config = dict(
    num_hidden_layers=11,
    n_experts=64,
    hidden_act='swiglu',
    moe_layers=[0, 2, 4, 6, 8, 10],
    normalize_top_k=True,
    init_std_router=0.00896,
    num_key_value_heads=1,
    tie_word_embeddings=False,
    init_std_up=0.0334,
    optimizer='ademamix',
    lr_mult_qkv=0.7,
    warmup_steps=286,
    final_lr_fraction=0.05,
    max_seq_len=256,
    dataset='wikipedia_en',
)
Below are experts of layer 8 (counted from 0) of a mixture-of-experts language model. Rows are named router (the router's row for the expert), gate (a neuron's input weights, with its number), up (a neuron's input weights, with its number) and show model dimensions 0-223. Each number is 128 + 32 x the weight over its row's rms, rounded and kept within 0 to 255. Numbers have three digits each.
After each expert's rows: a language model's description of what the expert responds to. This comes from a sample of Wikipedia text that the model never trained on.

# expert 35
router:096176141113075129158086157181100117127172149107129119179087118124121148063125139114115103099125125230148146093106104109123109146168083136177117084144195166060189117138115174120136145135135119211101168142136183146092177094092102111121156137169152115133169071115108108113122117043103132090147116156161070134107083129103073094045104152100123106136090066168084123144137176138144147159162086089140070142082134188136120078123166159086092167155137131142162083140092138145108196112060150110109118174142157108125137140160151164132146096132133112059151044130123094109169125126160176145129143162145149119168150143180182147150115151164144138119137147147108101103131134164117094121139
gate0:106116126111155145098128078146095133167144116150118119053167127072163162133165134072114088148148129211097123130093103136136169114117079138098168173118116176058166093142130121144168086114127150139110130156108100130111078117108163083118140117162142187097166164157095129066149176130149128151091136120151090137070182132145123112107139116115162144092095119142150067121128150135121087119124114126137099190181156135101122109164181103133202170166204150111147093122099162189153120095076108112086182092168099129176120145141116101105114182155132135059123111118087146053129118153101156184106078124132160151078158140132125061179111133132102105115091182143152087138142107243136103154165
up0:076092130103131103133146136155157120086104128100135112159152107137106134094129080117161144128072177137119085134157145117084090089097126128114082149152144131116129148193134121056067142122124162122124143078173141108106093106141117129150132119094090131191143067092070118131131134094154105112114166115104135138129101133121129152109085091131132152167137122125128140173149129129083172123124104149120135093106068149160143137147103140137097075126064162143111162116148108107107142226156143112103152161183156111162115131197224125109181180058120130135180090129199185209206087185142081082082131162123160131171119143205083156127122057153165065114118074121127128126103166107100152105155
Hyphens, dashes, brackets

# expert 27
router:117140155107081100142117171148124154135176168137113134151139167144126144095130167102125160119121110119119138165136082106133107155107077151146171145121126168101157049123103165057159162123056095140147174150110192170124160101108174162138105070177091095124165089129120157179143104056080134055155093175169115154097079160097095106111138147078160090144080071118105109137137102123145165142141192116141143146153124184155113130091172095090139117134149083179135135118107144071137101121112127151132072122143124110088155061137143100105129128132193105095174106097057110074158107144142141166102107183141153074183102118135193120122172138130123186140222164182104101090116159127138094124092
gate0:138139071095098183083109137120111131120133143105176118079140181132096172149113115101101146130178127118119092165109181083184167163118112174102139129159112153035132126129093141135151167151136088118129160171180093144150147177099158109113158078106169168142170131131147127142102103143089138171100125058145136116104129123122193098145080130144105099118136137070129088159136160208134108122178142105169108083159150121126103087161119132057072172104170142129101170072141149152159132139095129161091109119145155131171073133116105099132117191082138151138159089099117164151118091143104171155071072154162102050163126145188079135120172150111117059106076194152070127136151137154179114082159
up0:076088089184097097108165143155125119111165133083156176178101135148168116160098137140089125100129114124126130186105124084102105125169109102141134146131103147115126128118132122154110127108088124148166129116171117166174161058076138133138102052129102100141158132152098085143145195127067132086108157133136159172159106084135214123209142130102109088125116118098097138103124132202103188110049109144128169106088105115087189119136155129165123134104102151137163146140077161123119123131161181050096104125145141161122160133165149075174129156074113088137160151105103181162159167163149173171135156117132154126110175141217116140219167078055128149121101172121102113194119140116122129140149
Table column separators

# expert 57
router:113163159060114091106145149177118105142156195122082128170130119177177119102093163141145151136126115178128181103146113142089039113095069145151124084139118127103201180144087175093171106153112142129128152112109186137169175133113137100203103115161137095135160093144132091124127144091096123084087106137137099163091100159082103104091095098171155135112128068077150106177149099143125172113134090122136132111150121203136125061093149142093103124145151101103122139122178117128098088111098156123087181140185138121093115129137157148114101113171164057123142111132065135093155100055130163170065128164147146119152108126189118102142169138185167161120151186167139116132118201190089094099120
gate0:083112106146044144209167110161157086168073172172096115122113084151161072133181096143166137120108181132145157103150187124133197084126164130089148138134109187142181180137123143201142112172163132105135134137182088154148165147119150107099110088105098111152094124153170145139144083134135179145152122171085063166117135153111141055089175161122162087129147088130115202109129175168142137098170082070110141095150117147059178112079150139129107120148133144124137147123105149156093135123134147141162160103167166147076199128115122138140161110123117064183112090170168139073176102097131187138128144079079097148085136151154106182142146130141113169120162110099104119120151127143120125159171
up0:155133104116152127114153108135121101118173145123156087103165151143167133156133216143151203146037161149138143152140176114126056069127114102159146074190128105156091102146132151160087118102143104135104121095157107195139077109137159151120140102152161133193115154116128154176126119126149162174119113103098169123112144079174117184132147122156121122133151104131084223083170091189193141134120093103156148147122125101096155045162159105143125143066084178101184172142113133128135154192124091139037106109091109110114123152149137209136107090095178097154100122105100153144126099107110127128135167141146096066147182066094091158100136186150151149130126120127120107136119159159109142154094
Places and competitions

# expert 32
router:077134139147095129123077160170109157120143171117098139109092163136135140053085164130148156095151107168141118099137076081211121159063107147147151095093211145081151104154098133070148131118081130188142166126064162156125147117062208112116135112170112074100127104102117173178128086096069104106136102126143132139140071176092068129127152158089172136177088118102115157101148074135169156168148148065167139119144123170128080069069104124084136139142161121164112109140145125077113139163153148106104082172156125082042169075140097130135137118089157135089144098072109125110161141088133157089141132124156149139160050097148154115124158139123140123159150160156121149126076159147142110138128
gate0:068131169125100124092145120090103084133125144103129081145153092123132096072121125126145148113210150120117131110139094115174123110148061171165093076101145130166139143138082128164093166179125169149125207149084132079120144118116115138145072090133014129119105116136115097166147159137101139131150149146109130099108132147130162155135144165095136092126127087170132080095126123094107182108147154152122122080181097147032093102116081130077110150211069090123076098106151142095112153128078185172162170118140139055160153081135150093125067100171169114115144135091126197096130124097095132129122136147136054153129105152165150158116085144151118119107125148147128076070111137138048129083139
up0:117127144128097137101113111133110169093116184094121120124171117060136100099175136158178193131130122135115124132125102120128179105141081122178095145148174113122153182144055155191081102130176099153157149145106155161120136050125142111167110080132124131114107087136092065148149187162094153203178055113128137121070155125101129167149146145113181107127108146103131051154164115123108169112038149138124129085117118166087134150146077159061133155174115122156096070092113096118149120198098142142163091114157179056189131112110065161144143147166130119183150153119155143083171121166127130101166134085146113139088085158131164129090090140086097170174147139130120111070117154157118132155123
Descriptive predicate openers

# expert 7
router:104187154138113145145103167164165147122154154052099161171119120167145178087115150124114160128152169171147181103161097126135127151112118124160130018121191181086179084187093107105142119117098079156134182111112142155103199084111149163122100120157080107105154122116095096137114140049125097080099135147106079124168032177073103160101091129138123112164126091110116133129151139097133125141131108077158133132126108184156143093082128177108089154150159130132164140140125199123119144156168176096081138139159107103094115110179103099145129126124145112090150100104104115101133151086137161170120148100113191125178113106161144174150120124131173178106204170185142128107068101183090102131134
gate0:139126121078123075166091084179086118128107111052109123179100136139089113077158123204124186144148110192147137142134182081112197137151132132169103139079183109114152111133105139114153150126160099069104085184130102102080080163151147163150116162100121112171162140092094113139103146100147085155173100106102144155076089106099102154115132168130166116128161077094185138136145095095148131163159127142152110174127170065181090094123089137120129100129156106142165128139122105146170143146097167112094148183133150164102188139142105135139143120110136134140147080076127051123134171134079207171130162118190157130173088088141150118114175180146098140120143101185114067126116099170097058092150
up0:181174050089143122162138092151113122067132103090103167148112122118115116096163123191100136171182134158160170120189166088127166157140209140107130177153099174105171117107123137109134077104122106112145092176156089101070094161131130120094104105098127127158180152093099032131137184102160105144157095117077084125116130174129168122132082094168134138095148108114192138119130083090112124136157117172113179134102120088142089133158108114154128116130170125178138161150134122174188128153139175135125158073086185197084130121157107144123126130169122089171103168083130096105116175139116144169085124095141101107140129114161112168105138102176108119069135140210140140147094082165119040093130
Title and header breaks

# expert 59
router:113121176098119078110111134172124130152159123079076087159105152120121128134117147117174117117117161174109125108142131056129142139140096134144129098117148184145169101180132137097146131137100114124118174144105112136111097132056138112207128093172090118083176093139123095184157095018075163101161133176166124182106099141115114135082131118076176121139121078153146151078150124101129112144162148148141089106105139142142104123136154168119072156135133105151146083122149092059101205118157105119140102140163166101110102072167127111125048105128178106081160069132112121131172109109180101149092078145153140135149083084192129157101180179171178148125138135180068077101168165191147131158094
gate0:103149088120144197154154133160099137118059157178156113122110099122196146161108106162126132099075118180132152092147104124172128097109113143112101106129190111106109147058142124141151094113097209092095166170175098105138171154099122140156124150146110073199127133113146167110175137107091161104041083114119079176064128114125190065106145140197188149153189074145091125148117129164118136102169105075167176101119137176122113105131122127108131133177086085116105098131109113147107148153089177106142163121140190117092144165151149191166153172167132118083170078147126122140149129076100114113121113162158111166143099147150077079141158061140161105063132159156126093139123141156096135139136
up0:118094186121137068134163138143138108141075205112175153071089099095183157167129074061059077104079095103096142109157133135124098076156119128124128115169152098122149137165129092154165139115167151114112094178162157135083142137072158120103032168143050097120133144133165167104189161094086147137110121138144149172060114139166141066160203091135127114104129072137098111127105161156126146130172060095128158140110092136102142147133128095071102126165053110171122148128146140119140153099093137154173139034138118122174172151167162148106169118170110131087087152146120130163142065120098135118154110095141130114159165186138127123130175124137116103123129088106099093121138153140071131146140
Small numbers, ordinals

# expert 30
router:094190182073150091108118211154131156110167149118106086216142108172166148069077156162143143118103125098157167150201143083139068128108092150152170094154162113130176082106104173094150139141112103141095175182085138173112128085098133120147120122193117092108104086116077123098119114020124163092085089192132136117085114165085048099120114168117176117180116101173151110090142114140109136151157156100128158142102090151143062114113145101075131154162157141155166162154120148113098128094149159125097123137155099098081137093133148132128097103160167110103157084112097090098124130131104130150126122168166156125179120088119159119090147145150157159143182159172065106110090145108120107138105
gate0:178105188024102176112077186121112118164087079121141135101125116116101122107147177114139100113102158142081104118164126133121105182158153135109085089116093108089136116163136165132135147158111117070049192141117123169145140109135128107110138118151136129158105074187120138147079142144068162113159182149119136172078108138110162088146160125165120156162204123110145072085081130158143141108133140148152126131105129089114089140129073151129109122137166113109143112158128138130115254137156131149189085138165115098143048075117163086123140155144135129065072072123123127180198087127126168141126128187155107122161118156102067125155131101135177116080110063148130152087142136157156099134120
up0:067099083083136094168160093109066166140187135079082142091106094133153140174108080149137174132077105139133117177116156152090167143146141188103122153104086146143100163124120082159137115165144119115156077190161099122114079136183122180177179082157084113083118134103102119187136123112096078129101139130151103131113165095150143150160127168166091128113095125094128122149149062077179144113143112126110149150147191097171128102102205124151073096159073159133150160124153112132156111142136076103099124133148129192158218150167124108094154123158117075102178186106127157128082160107082101136155123103086111120116160143126190149116165104147066141173145163117097090107055085145118096104143
Table cell pipes

# expert 25
router:116107126109119092108152140118136123125145128087087121128147138153149152096054179131162127130100131143169120112173101099107155114111070161155138049129184153134122193183087139103130153148112091147113232164112154213091143124108142119179113132136100107085174078142098104171119109022086119128103107167151131124098057113109089148113132139108148133173153121101124143134157131123098109101193161094124123145127114147178138137104134138113066132160127133165125146134206109072075171063161125146102082146154175055127125103130111104173071112118159132092177093099118093147165144091165143133066138147141169142175068115144146129116158152166154153181124149136086136096085175195095129158104
gate0:151113073089149143115162147122171121074169102122124083092091118057127052136118082100167126079107149139178183120035118121088103181112113083119087086147188160136096122125093161119117114125095113122109139149142120133081127056094141083146064140128140176163164174132145113141113140113148129126162084138144120170127127181147123119103140218122158168114180111168088155111144098169124130123137150111113131093156091084107136125020145110114065180156165112153122132138186154119123119096166148142128114167064131115119132182136134139183052046129090134109165143102124142139152156132137121135167137166097178161166177083134069168110141179091120120149098154155162149152136173156148121159128
up0:156150145142126129126144147137154177127099106157159097180149092130148148114130119130093190145027120131114126143198136134109101080144161150147117089207143114140110109118164109096173126154157145088046140159100110051055091193142090099197124074156139100125089132157086152140089111120163119158102168166090125107090124102145137114118175130123118092158153142107119121117151137191135129170206136138119141152103193121157154131148135085145171101101104189154128088097073140167163088101104133161128117201108081095142109150076159103151128179131197184101169144110167150169105155135084141209177183153154124105125159161129093107154122129165118176171105170136096137121110091148130137142114
Numbers in tables

# expert 52
router:084118156063122053092119126136156104120113158154057139159059121177148135116129103151154147122154144161120183154139156104111121098123081149141098109111104186140157160140106163054194080166081108126101131165108195148172139107112175101173149117157086108109106140169131127116149091083089099076099107173116097163072128124105136154089158143142135140150141119137139119088115070171151198133124106097138124120185093169098117040091102166096104129157146104118159151133173125126057119107073095100103135121191164125079109132115167172099120112126184103111152095128100155098151127063167153177083064155186150101148108142147159101121154172171122156154176145145139075149163158171116091112097
gate0:176120150109167055163161137173154115173043079100089108125061142158079106052186129144201143097158106095061122140118142174145083086132115125133131146131115133146132110149099187087176119094174185090151170138154135137111111108121186074140108085099128107161133161150150096090142175107125155150109168129137193132086078106132158097118131066146154129119241126118098148102150078094064123113167122115073130114137150146106060172127098177071126169108157169125129096136131091099115143071134135184171146113164149086126102125138147136125102094095142084098101121165134123149125103052173179193121119108115124111117142140118105123127168156140157147110160117125135135140107175145174132106143
up0:183146144108127163120128140184052092100176110147143098028167136068145133134086124113139164143114184160164113135116121086156073176111187135104179196121126183096136090171143133131101144091181136098114154088130146148139175113136111153097127160134133085108118096168096131129119132144125102146121116171072185157098221075152098150158086176132068138145114144138104154115129160120124076160140210124164055131124185121104119091119149117115061178132124076126137115102075097139114166151152088083119108109115080161115133164088126122085116147114130075138116068129145118126139128167129124079146066137077134116130046127122193117123117124106163112111123127141153130143140044120125162183122
Nouns after the

# expert 61
router:111198199095105060102088120169115110131180171120102117168131174150150089097093194124114151110126104099201180150156117111162068116078104123200169082109150150099168102126145139066143188134105119155127172168104223127102135112103123123134128147144105131098149066137095150159100108044095110111067112143139135139103091150080039108111148131105160137187114075136115098128155094124101149163156165078127110124141115152167150108150148084118118121147135132134155168144142124100132114101135134138116084135157114075092107130184158145123144078096145123103167097177074061140173135120146132111112126187145174111139109122110159131123167128169132189146200132175080130097087169114138094161098
gate0:151111136152088136104147094141124119095216175116108149134051159151132155142109136088153053100101139120108096112121119098090114086127095128134107151160087125074142146127065128106109112184128118153157080133139133116169125137131127130170144176129122170118136092124134154082172127127204118089200134109139118170124130142108134077056126129123122131121107180112123117160181097171052127109121082113127151151103186148122164106147107168080139173098107066116094117103186121103161158092130164146103121216171108129159142123101099092206136191205128109131154155106102077105117098110113105131122162062152167123149037121191121120098110131109165101091156161151103118134132136133037076137160
up0:112134083162146126104114116196101133129204234132136148166127139158120109125118089102126122080082128086167148094158119120145126099110102119156161133150148138141101091060093116087117073108181135174175141118155176133167051131215146147154121143111173140136098140094129131125089125116159131105119170110096157120125163088096128098148151098162144193144116151096168166171138085158066166056149116075079115141116127130158134110131088072114126136109137126110109137119126137077184069183178117143127105177105124092110147137098045157146165135148138135184150182162122056123160185154063114095151190097082128127165121160183124158115128107089118107074147140154145134176087129086105120118119
Table cell separators

# expert 53
router:076181173120119109119097151160135122150154134101082124172129160159152140100079145142126113147130111164171136074144101126153117115108108112179128075097127140083185162205113122104104161106102113164160180139121211150142196131053103172128109147131136121105178071128105086150111123055087096109120097149152112146128089173106084127150142118097170083207128104091121108154100096110101123136138136104128123108108147186115093117124071143112120161146130150156110143152207171091086102120176156108125140137174132121107140127166105080138108130147138092097192087109052107118156119049155168125077121132133230109169117126138158145133130100167160152087176175167133163091113137178130056092104
gate0:110173122143101118148110163140158104114166094087127174109133145118163120101097125101122117145086096129169140118134127074128071123105084133135134105146164163092203140156139131167131142089125128163147139162119123090125153121104121163126115097180169167128169096146168132162147125096152180159144092143133094137164125147100085114128107110143189233067115130108112124124145108104119132088114201090124167136117109151129111121131130161079131170143124090223103140144146132123115111130159186122112116134120117100172133127202101155215133154111125121099110097158091038080124141075140184103080139227144200120136171062174132097082106109096144097127168111171090143127081222134184136142165
up0:115171169128128152135138122110149134106142060094098176131124148110124082107074108110134079099086133172169174073134136164169104163126096104184178153195092146135155137141126086157107166080164148140168159107115113077173161132108099141136126161164102142099165126080127141135171133066110134178139127062092128158137160161140173121129110065123165165112133167053103138133101129141150104143082151107163163126097138128111123119128107165041115191086125186152126150126202136085159135117147098119133161102096107145057094099159045176160166125123156160125130063133092139080152183105141148175057169096082146135101152151128151132152136104172114066151166124200099117082094117110137103117133
Years and centuries

# expert 28
router:110126191145143084124099118152149112116185159101071097116137180169155110129090139143209161049144115167153147094135090095141086138121085158164169099080111159103146132183134149061131156142064107121079162147138168132092149156076153136151144145125102106084133046138092108125078126060115096089125083142142121132136077107088090161079116121091141108140136077103112109129149115151099110120129162098135163133139153157138092124161127151126152192148177104139123142144200108086102128111138081109157120120186123105113123121138124162126086137098187106089190045097115128138181110124186121159066097174158165091137069132150170124131167158176161149112129154189108112076114118197169091147104
gate0:158073126159139144198164131139128091172105150105111150136155166141129109127173158124200089118129120062117161088129122123094097167107098083122121142139115184156143114117166170084124145154094150110134175094113120125156136142105146147129109154156147076151113169135138158131149166129108093169101137178123114225160129108144134158111186089118105108144112072208101116131167110154117132115123143095079132116122117166153065177106145082101119182159201167089107179100156100109124102121132105137180107134134132140043171077117118147134156173153096104145148065139111151108065139091121134094183139121069082144120173121208179215124068157157118116096087165154152081140184148170157123139099
up0:119130184127143141159138138147167083146129094117178095117094151110152168133142114163147159062110081129217178118146106118150097115108117086123107108122177177145125202152079157126172065186141152122179136158109135122107147149167155075161150075130114148109117102127168147072140137135114105122147161122137082062141109111085082151117095078097142141103113147146092124119158089146092147105100162127120070122110174093134116094124142086101146117108137135162168063145164115101061162114148149144162145191112130128139106181171199163186154116137146207182102125157176162117118119153199165103064146158141193154123204092138122048097088158099104160132141139171147121158156123085139146096149
Numbers and list items

# expert 48
router:035131148137162088142144155157118100149128130079080167137155149171134156119109117123181124074085143160153142114149109128137146079151045157139124080158153184129142154141122126107151138157105081147084183167128134161101173145105125105166151094134138095106132105133095116173077111011120141135139096169173128144064155140124117134105135153124135134143093110103101113132163132137096099109146153117144074174122117131123133100129181162071089176123128147159135104125143134098091184096114141161105104126156188111144118123142136138143050117120185153106203040076082144127134125057192123140060112176174158079155117134177110135100162195163139185162114161133078113103151136169080098133124
gate0:124108085173132150190127138089111156165152100142141136071078165121065153105149152158132161137158114143157139068190078098171081087108125254105119070205090146082118087155115113087176125148125107125107160127127098181184098071105167133138094113165133162106103144133132148145117095142150088117129091128188138142046128119180169121133167175164147123105108135161129137117105156127153157145121079138148100213128109101097167089141108149055152140107073104141213100138123100124139115122091147153166108127089191095100165148074141077116106120104155090132132151073141084138106091160150121143098135121108180085108075163129118141134148125117088124194144122134100075117132116111128126152142
up0:157132142124112140100079120132124110153123083107109189174063149166097102129118115099145130107121129099062151124143107110093112142132090163139097158148205134053118166147148125151102150113129147112074174122119134160150197087161118169149094143156070129167104120180093102182091108109104147143114100163215120054170072143155147152156100093106144102110089132088160155126090158168150139113128172083120163214178125101136153127112126104131124081102125124183106176148169126147143134095134191213130178172088155110121192149126105066070118121134126085134198092089130107136177076131118141125147152102148186090119092160141148125088094169135080087133108056135167116125157116145101127122141
Table numbers and labels

# expert 18
router:043143143081098093078144130129096142129148141119035101109115125163177080126099155114200082103097107176126161170133116104129113149104130172120102074131102161101121145166144170113139186156087129110107159157136144129180145110111168168178135156179082122106191118145082150152119113048112096066153136140162138165071135130057137082080105132113129122089142144143115047148112135130128148211167128102113131145167131136136100131105171094096063137164090144170128099149106158134133091083130171115110098159121129101156152104166204101102110112159131119140153105111125116089152114136163164120083110135137181093202132091197141130163179151132123172174141142175154113066149094146120069104134
gate0:095155130099139110136072136112125112180054075136167132145128130156145130172163107129193132131070121089133137157182157120184160176140141145152105121121072171162121078122116229095131030167154109079109109192156173129124142160129159146172146195103106104118121161139164120108153193111157090174162135201129116170099185139148150098150107142147151095094122182189125083082124080110133136140121127152101122117100150125136134156149148086184144098051081130174137215115086118153155146115121118111124122094124106108164099142131118133111146145167147120155094153149129105136098082176133105155131136098147170188147152114190082132135140156131166068173122111152148160089163111147102071159162
up0:117118113202133163216141095151083168130091116141150151180150101193102109084155145176104127076084058133129103085104092074101131133116136078122132178155163097066134139092094179093085139147096124142187110094115101114103126134142125097130225105187137080104135174088162129176140135133100147142162153079163146119124130161166110136108142120140140100098095129081091134108092117079152170134127111123119174169126147107094097130092127119078122067161110113133103116131130137141106100122144094092136112209108120178123095096093084133133204183140043174150112176159139167127163110119137200086117086086115092124160160169128126092166091133076118187160117108158135101127119114121128083095095
Sentence and paragraph breaks

# expert 42
router:090127171079143108113145151101109181102162165114114070176092141110151112097073175131161104118117118150110152160120084118092112164080093148152142144177138169097165144154122158089174171179097119155112150158106164122131156146105139102172125101168059081104122116183084107171143094110117152096176129153155110149083152163079081067134105115109136092164127093133107113125106138145098136150144127116164151177204128148140088028117152172103087162126090087153137086101163145100133101161160142125109035201128104122114149093169194116114061129179152098111150098119080114103186117103142153108150132166127160070172149096181161129110176126130137177155147133182114120073078129158119135090099
gate0:131103095163095142158182166120164185120143075137123196160132114139098153161159077116120144171129108124148100192130112052136101140124153144132111135174127158148081063088127158115135200156186095080102124096146082123126147138103141128123127109135148148094157143174111149162076124133128135116151162131156151059150135127126099149126160176140066159109113116152113086121131131097105124122093145072135121196208133145138142114127170121117143178137133113113196088169128127080121099071128082066204017141124146150173103166176106144114075134068098170160115112165113142124119119117093112130117158107082149067101145133167167182047125110101091150138087130129096139065136102092186147132134
up0:114119127124127135127064107131094112115066120140188201071101152091104121116132176145132124172083109127123139081090049065108117091081153116166177126139091146120136155127161120118117136144162134072112154163151099108132127206176121146151066170139089071114141146165170128149114100148115134110081168182107086162092138116118112176116160160127136115194119130101098121143143110145145155138148090149200087174176108137209095093072135185124078124121083103094139133140098148100127145090197155095188126155119153174095157231078151115092125111133180144143111102123089140136090121135068114149113131163098147119164110159112188066073143143070108082125127142154100158145159117142113134101125
Determiners and possessives

# expert 23
router:093157132109114119114103179119157124141153143123057114172160134166158089105098143140144078134120118168132194174175117093132088141107124145154077099153091154085170141125102164072151177162105140130102143145100165142140145087078148134173152150151115097109189118163068137139142132057098112077145139209114142175090120175111121111072076135144169151115155109121148071107109129141110167205141143129118095178148146151137095150070148137074070137176110134155107091165118146122098151087118169115111140156110152126145127091166156116127102093139173113144147073119107090088102072144156177147103140095142160109223158083185100089142136152122146187153123178190160141064158132117094048100150
gate0:123153057126103126200134161097138153208097097111131145162103113136094154120196119149180126134066169114129075047109144109082053105132154118055068194129104127088107163178068107094104120149114141124110077125131126154120154142135089127189107180099131109061147139130089099137095110112143119130144109156108119113084141149155094079128188166130083054102093138104147113110125188148081137120123089092091115138145120124088133125107117123134103170127096091140090204128144099131124161111109105148075145142109108170126148123112095091128098153146063182147174050144131110157119096132120110079122109149165180123094141085130102092167162124076092134141166123076149160126140085170118057117151
up0:124114169135227109188080150107116143102153153174131117027124183115176140155056113177133137176178166093146053091117147207132135151100136136127152135137119117121122117084112063143153130123183122099141118112137089144125108117140150077087144070114115133100139125116179123113170052172146154150129115106112130059145162054130163111127146095139150148146176164084153156147151111083108139088102160099139110091082155125117094135159099143160122106098222069130199170167142099149118079193134116110089097098164109106138124162108092151076136130114110153138118067147120090119140187144130129107106149133114145071120124129134115134152166070108133126074129107143123116084087144148107167193127
Sentence ends, conjunctions

# expert 22
router:128177141105126095117075158155116166148118116100150121126059168107182092146117178130127107128060103155134099167123125048135118150139090138112073077161153151084158109108104177105158177150152085196109130167144141108103163120071126078168199154138083085143185153094127157112151099047143162108169123170173108123105145180100092086086108171127188107116104076176098103100133125121108118170165165068104118140150109148107098107091178137100126145101124101188143109151086156103115134105070118109104090163134123071118118116150110142112103050117117136065200106119120107095128141101139178124122148141180177115184145122135150141115111130121137135134185142202120095070135105187111093123157
gate0:168140155116131092100079151132156117121116150181150184193088142138155097161072146146104089139106140203101159103146141144145099134129103149107127121092150147108122133130075103116169159180132107110101135132149128137128129131163119120191181134116086171112148106064154151148120164093143168104166158132125081142162122142134150075136103141120137151092145114178123087115075135144095130127135084138157113094132105092113153088121150124125061165139103151075121104085095220143081147150100175082153129107145154113094131119138125213091141108154145147132095000191136150137079178118101063151136145156143136157097176111195095148048182090143125195158099185129125104158149139160126144075142
up0:104155137088143126114158068137108139158157135091153068088119158132094187099132168133105148125164099132102126074114184103145129112104104130125112176153145099160162099079098151127102121104101115141075118069084144141131137127084113142057091135167163152147112130112106142125162156168077129157086100171166167151106159088143098177156132170100102184148032103106137151144185137126173145160108102080128165118134114163161091113131079133127143149172075070160086119102152050130148125113161131170092158148147105158168150096129143108158131164101096057123075150112099134075168046119205167096091148135152073058138089158111183131178130114144136051108138096143088131155119168136088103129107
Copulas and as

# expert 21
router:110163149090138138095141159168129136125131151103086128105065152168177139125094138094167154143149132121142179117149084119095093089103117160125126065164155119072168173170103217126136139173100119175081120122140176187194149090078112121205104169159125108119133068157065115094086138106102101096129064124188105106110117140081066114145122166123103044126087098107113102158158088144120133162165147101111099112142129139110101033109136148096052147132099129157164135115129155143125145092083126095108138153143075136092191138120185131124140115123141063106183064083087107115136107098117139138051109157124185099137129115149161084142150128139129170170150116170106092124137150152113131099096
gate0:155062089125161070031150142110190114116126110160069153127119155124114095119103076116125132165158105116144151162111146089151194105231141166097097045099128152139152134095166149089111131096101149101184093176171125093109194125096086133192119181145177171105122177124065121127091167116070133127122118097155142134099149119164130080155115093100112132109099159126183073174137128175100129084124135115132172103098132088119102142102164101152181109089133163134138081105149098159165125114110122132098113192100124119120175124122170089137162114092102151115129123061109103151117141109131040090108103105188140197125132087083106110110155054115128134157111148116135145148163133130156116156121
up0:139083160134148184186146140126103062105151069101145115060118111113143157105190115096165172106129118099187126165117129123117113110176151141160165084038105179158105072152164138137139152137119143143162157109136078144129124156110145130055102106060119100117117096159083106095097143137113143142121127125174158156156140168135112174116158132010117082162132104125077104081105167097121136174161204118186148060147177072110027138133074086165150113134115146167104145137154134114123151108166126116217120122163117114084142139108102116181116135092126124132153161104137160144104175127143138101080088164092091132104133154097117190112127149151123130097125158135164084126129121126172090145141
Plural and group nouns

# expert 45
router:100117148088131085077115156151121126137145157149100087176144147136156180112085167124155082161113123171139187086111110105113107142090117150167154132201118145113216151180138147087156177159103116151122166114078202140117158127092150092218118086187118103089142128188071083148137148104085151095131092169141119173135141177102126090121100139121168138107046092130112125132144161132101127133126132151136122172143115154168141066119160207070115183145106086118164087131162182093097142174151167135071097159150141135124132106145121093135107107196160114114130078102069109122170107067186121136072110170156153076126087096164167110123120134133153133130156157138110078126127177164104106101108
gate0:120148094173136111137126133135059140123105145148120081159168126216128108098123157106115130136136120154104171128090090125125113103074115098097147109220177069098159119106116093134167111115095185178145163115112176107151125148119121134154127134159156098211167096094100133186102135105157099093133162106161187095091106123118143118108078099118142139153099130106104171170163127086131089104112145110088115142118124180155115165130113094129079132130125082162091153173161155100049187126145146121099121096120189129068160088142160132109148081148127087061129100131099077124174141106159131152076204118135151130152115200127133161152091057088155074100154176100136162096198176144094090142170
up0:127079146138121126083129075047104114095116174151140107086168139158091123085153139197139101125066198157110169156128132165092158146098144123058161151129104179120126136165167090079116091123123119192145118135106163085087108086156191121189104172104114122163167153128076095157109121167124095128118129052143126108111166139137119113184153106089142144100143138135145140137121154125153087091148121096159104153143075129115162187131157095038128108098132129101115099129228123099107130141158225125174123106133149160134148121126164143087103096144172110153134168152120092060121135124138134182149134116112132122126163129171112070125125072080135127129196204056131115113163144110154107165104
Determiners and numerals